Weights of a small mixture-of-experts language model, trained from scratch on English Wikipedia.
Size: 13 layers, width 192, vocabulary 15230, 28.9M parameters.
Experts: 256 squared ReLU neurons an expert, 1 pick a token, a softmax router, a shared expert of 256 neurons.
Training: a variant of Adam for the experts, 316M tokens, 4827 steps.
Below are experts of layer 4 (counted from 0) of a mixture-of-experts language model. Rows are named router (the router's row for the expert), up (a neuron's input weights, with its number) and show model dimensions 0-95. Each number is 128 + 24 x the weight over its row's rms, rounded and kept within 0 to 255.
Before each expert's rows: a language model's description of what the expert responds to. This comes from a sample of Wikipedia text that the model never trained on.

# expert 10
Description: Adjectives and degree words after is or was, such as possible, difficult, so, too, plus scattered mid-word pieces and numbers.
router [105 139 173  97 151 148 151 140 103 137 107  98 131 133 139 137 161 120 119 123 111 124 137 163 137 124 116 159 123 124 153 132 150 122 150 140 139 111 126 109 142 110 138  94 164 156 148 162  79 141 145  83  89 165 123 117 139 129 173 130  91  99 142 143 116 105 157 141  93 182 159 126 161  78 120  76  84 114  92 148 138 128 164 115  87 153 129 139 160 174  82 136 153 154 128 114]
up0 [ 97 154 142 114 137 147 132 141 109  46  86 142 149 136 169  98 142 113 100 110 136 120 122 134 163 113 173 140 102 157 126 153 111  94 163 152 103 129 104 113 111 116 140 137 112  95 103 122 118 144  94  87 130 136 106 101 141 152 104 148 132 150 137  76  99 102 105 108 113 115 148 100 109 131 107 120 150 126 110 134 116 150  90  96  90 131 115 121 150 120 130 128 111  89 133 139]
up1 [150 153 130 174 113 120  99 113 118 142 126  97 139 121 119  95 163 113 112 116 181 175 115 115 178 180 168 135 123 123 110 124  95 126 159  96 162 147 152 134 113 162 122  87 111 114 106  93 120 152 113 113 125 159  95 123 149 128  86 108 132 123 127 129 135 131 123  72 130 138  91 132 106 159 133 128  77 116 117 141 159  96 112 136 104 160 134 144 154 145 133 131 130  91 100 121]
up2 [150 139 116 143 102 116  80  90 112 101 125 153 159 109 143  89 135 154 128 115 138 127  63  92 136 158 126 121 120 117 108 144 111 126 182 136 130 155 157 165 101 160 155 101 128 101  95 113 150 105 121 130 113 130 131 118 143 122 106 121 135 164 105 134 115 144 104  66 156 132  93  85 136 193 111 132 122 130 168  77 133  88  89 159 112 150 125 122 136 105 161 145 141 128 131 144]
up3 [144 142 114 167 139 115  99  84 136 127 121 127 148 141 126  94 128 131 118 113 135 157 101  78 196 162 105 116  71 149 113  99  44 130 153 115  99 142 123 134 128 101 124 129 121  96  98 108 132 107 107 144 157 107 115 164 161 132 120 150 151 163  93  68 137 116  98 116 158  99 113 121  89 152 136 118 166 117 140  88 103 113 116 170 124 138 154 123 138  94 165 147  72 112 126 154]
up4 [153 126 116 166 125 111 120 114 112 135 108 154 152 106 120 113 109 136 110 143 115 197  97 130 178 155 136 113 106 145  89 117  98 151 113 139 102 153 109 175 138 177 117 148 152 115 122 137 150 128 132 108 120 110 159 122 155 113 119 122 139 138 121 130 112 140  99 102 189 110  95 133 112 145 162 125 143 121 120 122 138 146  99 130  95 144 133 128 137 117 174 153  87 118 103 129]
up5 [151 143 125 146  94  69 117  95 144 137 123 129 149 154 145 138 123 120 101 127 111 123  90 128 134 161 127 118 124  97 107 113 110 139 119 136  91 143 122 161 122 168 116 127 102 153 109 121 129 146 134 165 143  56 100 119 170 133 112 168 141 117 147  93 128 144 101 104 130 106  94 100  97 165 131 116 160 114 159 118 139 112  72 142 131 103 103 119 118 118 127 141 102 114 131 120]
up6 [174 126 123 178 135 105  67  68 135 100 170 102 165 159 131 105  91 138  85 110 131 141  80 119 198 164 140 117 101 130 121 114  94 131 118 104 123 150 125 140 133 112 122 146 105 120 128  76 149 130  98 161 144 115 126 117  95 120 131 127 135 149 121 132 136 154  93  99 120  98 107 108 106 131 147 118 117 135 156  94 115 103 108 140 141 129  79 122 133 130 136 142  94 120 128 133]
up7 [158 126 123 174 112 114 100  77 136 115 110 153 147 139 160 109 117 141  67 129 103 143  99 113 130 136 180 119  92  99 103  81 129 114 143 148 136 141 112 174 142 147 138 120 109 121 116 116 153 104 131 145 131 115 106 122 143 118 108 111 153 164 141 128 177 119 105 107 136 120 108 116 113 147 166 156 140 149 110 119 140  90 113 133 121 117 118 120 158  99 133 139 132 132 116 124]
up8 [158 160 103 122 119 113 114  97 157  89 160 132 143 156 118 133 141 128  85 125 145 140 111 131 122  97 155 123 125 120 112 123 115 150 155 107 134 146 173 132 134 168 119 117 150  99 116  85 169 137  72 151 140 148 138 120 135 135 133 137 136 159  83 119 165 135  84  68 143 133  93  90 149 152 105 131 132 141 101 121  88 104 128 132  96 147 146 112 148 104 130 124 106 162 166 113]
up9 [203 147 120 125 123  96 159 109 142  88  96 133 144 151 171 125 139 116 107 131 126 136 102 126 156 129 104  90  84 137  99 107 103 117 110 152  96 128 114 147 141 103 131 147 145 115 163 136 112  85 131 117 135 148 137 109 156 107 149 136 141 114 124 114 167 100  42 104 110 134 140 144 135 107 173 120 113 111 175 125 124 118 102 163  98 113 102 118 155 120 112 158  95 163  86 108]
up10 [158 146  94 215 116 100 131 128 121 113 165 129 133 114 157 131 154 131 118 143 112 136  53 124 151 157 118 113  91  96  90 144 131 104 159 113 115 138 116 148 123 114 105  96 128 126 118 127 162  93 117  78 128 127 121 144 165 112 124 113 137 134 117 131 116 114  93 102 127 113 153 122  95 140 135 100 128 115 142  83 129 139  92 132  70 116 145 103 151 103 138 130 111 109 115 137]
up11 [134 151  95 177 131  91 130 155 111  79 132 146 138 119 156 118 101 140 104 144 147 150  84  96 130 168  94 105  97 157 114 111 107 139 201 117  78 159 124 141 131 144  98 145  97 125 124 116 165 130 102 123 146  77 150 144 124 139 108 122 173 133 118 104 145 105  86 109  97  77 133 145 118 117 137  88 138 116 170 113 116 120 112 130 102 119 104 141 163 119 172 149 127 100 135 144]
up12 [186 101 109 147 123 133 111 100 128 115 130 161 138 165 137 121 111 114 118 135 152 101 101 138 166 135 135 141 108 169 113 145 101 110 148 117 118 154  98 126 142 152 102 129 100 119 138 129 122 125 128 144 119 131 136  89 115 143 125 127 154 183 125 142 167 138 100 118 108 123 114 119 127 148 119 129 122 146 150 128 108 102 109 170  92 136 134 107 146 114 140 132 113 119 166 120]
up13 [171 178  94 173 112 131 123 107 150  96 142 150 123 120 160 118 132 122 114 109 136 123  76 123 138 142 143 111 109 120 117 107  62 108 143 142  92 179 143 157 140 177 132 111 135 149 142 128 129 126 121 114 187 106 111 112 108 124 130 105 131 107 132 130 122 117 130  89 151 102 127 109  88 136 152 119 150 151 144 101 137 126  74 146 107 127 107 116 126 104 128 133 121 124 140 125]
up14 [129 163  93 170 119 123 139 127 111 127  98 150 151 135 133 131 137 149 140 127 142 148 104  91 107 137 177 131 123 168 107  96 121 143 118 108  86 172 126 158 106 160 125 153 134 130  73 106 139 108  93 164 138 104 117 141  95  76 116 126 148 120 146 142 100 116 137  66 121 135 122 145 123 151 130 156 102 149 115 137 139 157 100 139 147  86 105 155 111  98 154 115 146 104 112 126]
up15 [181 121 153 144 102 100 135  89 136  64 124 134 125 175 127 138 111 144 143 140  91 132  92 132 121 194 131 151 157 130 127 126 160 130 143  87 129 184 143 121  96 142 131 138 166 113 121  85 159 134 110 127 126 145  98 100 159 163 104 138 144 103 118 138 158 125 102 120 146  73 112 153 140 131 136 146 140  98 112 116 176 150 134 106 156 133 139 170 143 140 110 101 142 119 131 139]
up16 [152 146 123 151 145 119  78 132 156 115  84  95 121 142 145 104 138 119 150 114 104 137  90  91 121 151 116 101 150 133 101 140  97  91  74 155 103 135 104 125 161 119 126 113 130  94 108 131 133 118 148 139 105 111 107 121 159 159 148 128 134 139 153 143 162 102 128 137 133 161 150 122  84 128 140 157 154 152 121 119 141 100 144 117 150 162 147 125 135 124  83 126 136  98 110  95]
up17 [154 140 153 176 119 104 107 126 119 116 118 100 145  78 146  75 108 120 118 137 108 147 113 110 158 150 138 121 137 132 134 115 103 153  88 128  99 109 119 139 175 122  81 128 128 138 106 152 119 136  70 115 128 129 102 149  98 122 125 135 131 108 118 126 161 115  68  97 113 109 113 136 108 133 111 122 117 157 168 138 115 122 108 132 152 163 136 124 127 123 109 156 120 163 145 120]
up18 [143 203 102 119  93 105 133 127 130  82 148 153 137 131 138 134 127 131 108  82 141 137  65 108 164 173 141  82  98 131 101  83 106 134 130 123 117 150  98 111 131 136 143 134 111 106 134 122 143 118 114 141 142 127 145 155 126  96 112 118 115 128 143 126 131 141  74 157 137 126 100 135 115 157 149 123 124 146 162  98 116 145  64 104 114 107 135 146 152 104 159 155 108 136 138 152]
up19 [138 157 123 124 151  93 137 145 126 143 126 118 103 143 132 128 138 139 115 119 117 155 114  61 131 131 129 157 132 129 125 120 124 133 172 110 130 162 117 156 128 120 132 112 120 114  96 129 127 145 107 105 155 123 105 114 125 121 122 139 172 157 140 120 119  81  89 144 127 108 129 110  78 124 168 117 111 126 166  83  92 132 132 195 142 118 108 163 125 106 101 124 112 102  97 104]
up20 [180 170 122 166 120 121  87  87 146 102 132 117 169 159 116 144 154 118 101 116 117  87 124 104 142 138 113  91 130 124 132  56 115  98 136 114 156 164  76 124 121 111 135 124 134 123  94 153 128 139  76 139 136 142 147 115  93 109 132  92 164 122 153 134  96 139 120 103 115 101 150 120 105 176 195 133 173 134 134 111 148 141 145 136 112 132 125  99  82 142 114  91 134 118 177 127]
up21 [112 134 148 133 127 111 174  96 146 139 119 102 171 171 128  98 149 133  87 118 155 106 115 110 153 132 155 141 125 176 104 111 122 138 187 113 127 119 124 118  98 156 117 123 115 123 144 161 140 130 121 114  95 135 127 137 168 150 109 118 173 106 146 114 123 129 125 120 116 110 141 140 123 138 184 206 139 128  85 120 164 126 140 145 107 160 118 154 126 174 108 100  86 151 131 134]
up22 [145 122 133 150 134 115 134  81 142 155 145 108 122 129 100  98 117 128 144  92  96 117 110  97 150 144 140  95 111 123 136  96  92  89 170 126 137 156 132 105 141  84 141 122 124 124 122 110 125 126  99 120 127 121 127  97 168 142 139 127 130 114 146 136 134 104 146 128 143 137 118 118 112 105 157 120 116 103 159 124 144 121 176 160  72 157 137 138 165 114 121 123  90 127 161 161]
up23 [157 136 104 155 111  77 144  90 135 120 115 145 107 160 188 132 142 131 118 111 132 153  95  98 159 177 139 128  78 143 127 107  95 149 154 123 125 185 112 152 144 139 117 139 119 124 111 121 124  96 131 138 155 132 121 127 111 115 118 143 139 182 106 140 163 145  85 108 147 131 125 132  63 118 167 104 153 128 142  96 141 115 110 139 105 115 134  95 134  92 144 131  52 137 138 131]
up24 [131 154  79 137 103 143 116 108 121 111 149 164 129 110 135 126  94 137 149 121 172 142  72  98 129  95 111 117 138 117 105  91  81 147 106 150 128 149 143 124  88 138 115 138  96 139 124 136 163 131 135 132 155 105 124 144 158 135 100 118 163 140  88 126 111 127 116  88 120 122 116 112 130 167 170 140 122 128 138  84 111 133 113 129 131 137  86  99 132 141 140 115 108 145 110 114]
up25 [159 221 116 143 136  62 135  81 114 104 142 133 138 143 137 131 117 124 129 132 121 128 107 143 209 151 101 137 139 146 118 131 101 154 164 119 104 113 125 137 130 163 160 129 159 164 101 112 113 122 171 134 137 129 136  77 163 113 104 111 110 111 145 111 137 101  84 136 142 172 107 104 150 148 158 152 133  93 129 130  96 111  90 142 136  87 144 151 134  99 129 172  94 113 155  86]
up26 [141 127 148 144 124  98 128 103  94 151 148  96 127 160 177  66  88 141  69 135 151 142 119 123 130 159 119 127 133 177  90 114 144 110 169 161  80 145 137 145 155 177 138 144  89 150  66 149 129 118 154 102 139  76  99 127 119  90 123  99 120  86 100 140 136 167 134 120 136 108 121 126 123 145 153 141 106  73 139 109 133 146 115 129 118 110 126 150 154  95 132  84 119 140 118  96]
up27 [190 160 125 170 113 139 111 102  96 136 143 111 203 131 112 136 100 125 103  95 146 132 119 117 145 154 105 132 125 165 154 123 151 156 117 113  98 147 163 134 135 142 129 149 140 128 139 118 187 150 146 121 152 116 111 153 153  68 134 118 119 142 124 121 132 128  75 112 115 135 133  78 103 149 122 122 134 113  96 127  87 162 119 116 152 130 162 100 141 123 135 111 116 104 115 152]
up28 [163 113 115 134 128 127  80 121 105 142 168 122 107 138 127 109  83 119 129 133 101  88 104  86 116 145 113 134 120 134 155  99  90 115 183 146 158 140 127 138 102 121 145 120 145 118 132 149 122 145 119 105 176 137 115 146 136  92 127 164 152 141 116  90 112 110 124 106 111 157 129  84 116 113 111 124 150 124 126  98  72 102 145  81 134 132 142 122 130 124 161 147 100 131 112 123]
up29 [104 138 135 136 103  76 108 124 200  85 113 129 126  85 124 114 149  95 110 112 143 133 132 134 138 107 102  95 126 163 144 145  99 149 121 169 146 124 106 101 118 153 109 130 131 145 139  82 116 122 118 115 150  87 136 142 141 129 149 149 121 103  94  86 127 106  99  87 106 135 124 175  89 134 149  96 128 168 124 131 147 113 137 111 141 122 126 150 113 145 117 117 123 167 119 133]
up30 [172 125 119 160 109 101 142 114 137 135 142 163 131 156 137  88 106 141 115 107 134 175  53  84 122 148 132  93  98 119 117 117  64 157 159 132 124 118 113 134 113 139  88 157 128 121  97 120 132 106 124 128 116 120 119 152 146 144 139 128 176 135 136 142 117 114  98 113 158 112 125 102  82 151 145 127  99 130 153  76 103 117  99 130 113 125 109 128 106 124 144 174  84 111  98 124]
up31 [144 142 104 166 123  97 123 108 131 117 128 146 126 141 172 129 125 112  98 132 143 116  95 116 121 143 107  88 107 130 130  94  78 116 163 134  89 155 121 123 136 126 118 133  81 135  83 114 160 119  94 138 140 126 150 145 144  90  86 116 115 172 121  98 147 113 121 100 129 135  84 127 115 119 149 143 205 167 150  85 143 143 102 169 123 124 112  99 148  97 150 141  87 113 116 111]
up32 [160 131 139 124 115 101 103 104 150 150 136 153 153 124 138  95 130 144 106 129 147 151  59 106 169 159 129  98 118  89 109  88  75 155 134 102 115 174 119 137 121 166 101 135 143 119 150  79 161 127 128 153 132 151 119 107 133 131  88 103 137 127 121 148 106 115 109  87 140  68 139 139 134 153 155 165  91 105 114 102 102  85 135 164 127 117 133 127 123 106 167 149 105 139 149 127]
up33 [181 147 106 134 120 127 139 121 137 102 133 154 153 129 143 114 155  95  87 107 173 150  96  99 155 152 124 114 129 159  77 102  99 156 144 125 120 148  75 161 115 134 138 112  88  90 113 109 166 130 117 178 133 104 129 110 116 115  67  92 164 143 100  97 142 107 107  91 145  97 108 161  71 136 168 166 125 120 136 104 120 135 110 121 116 108 134 138 125 111 164 115 106 132 146 108]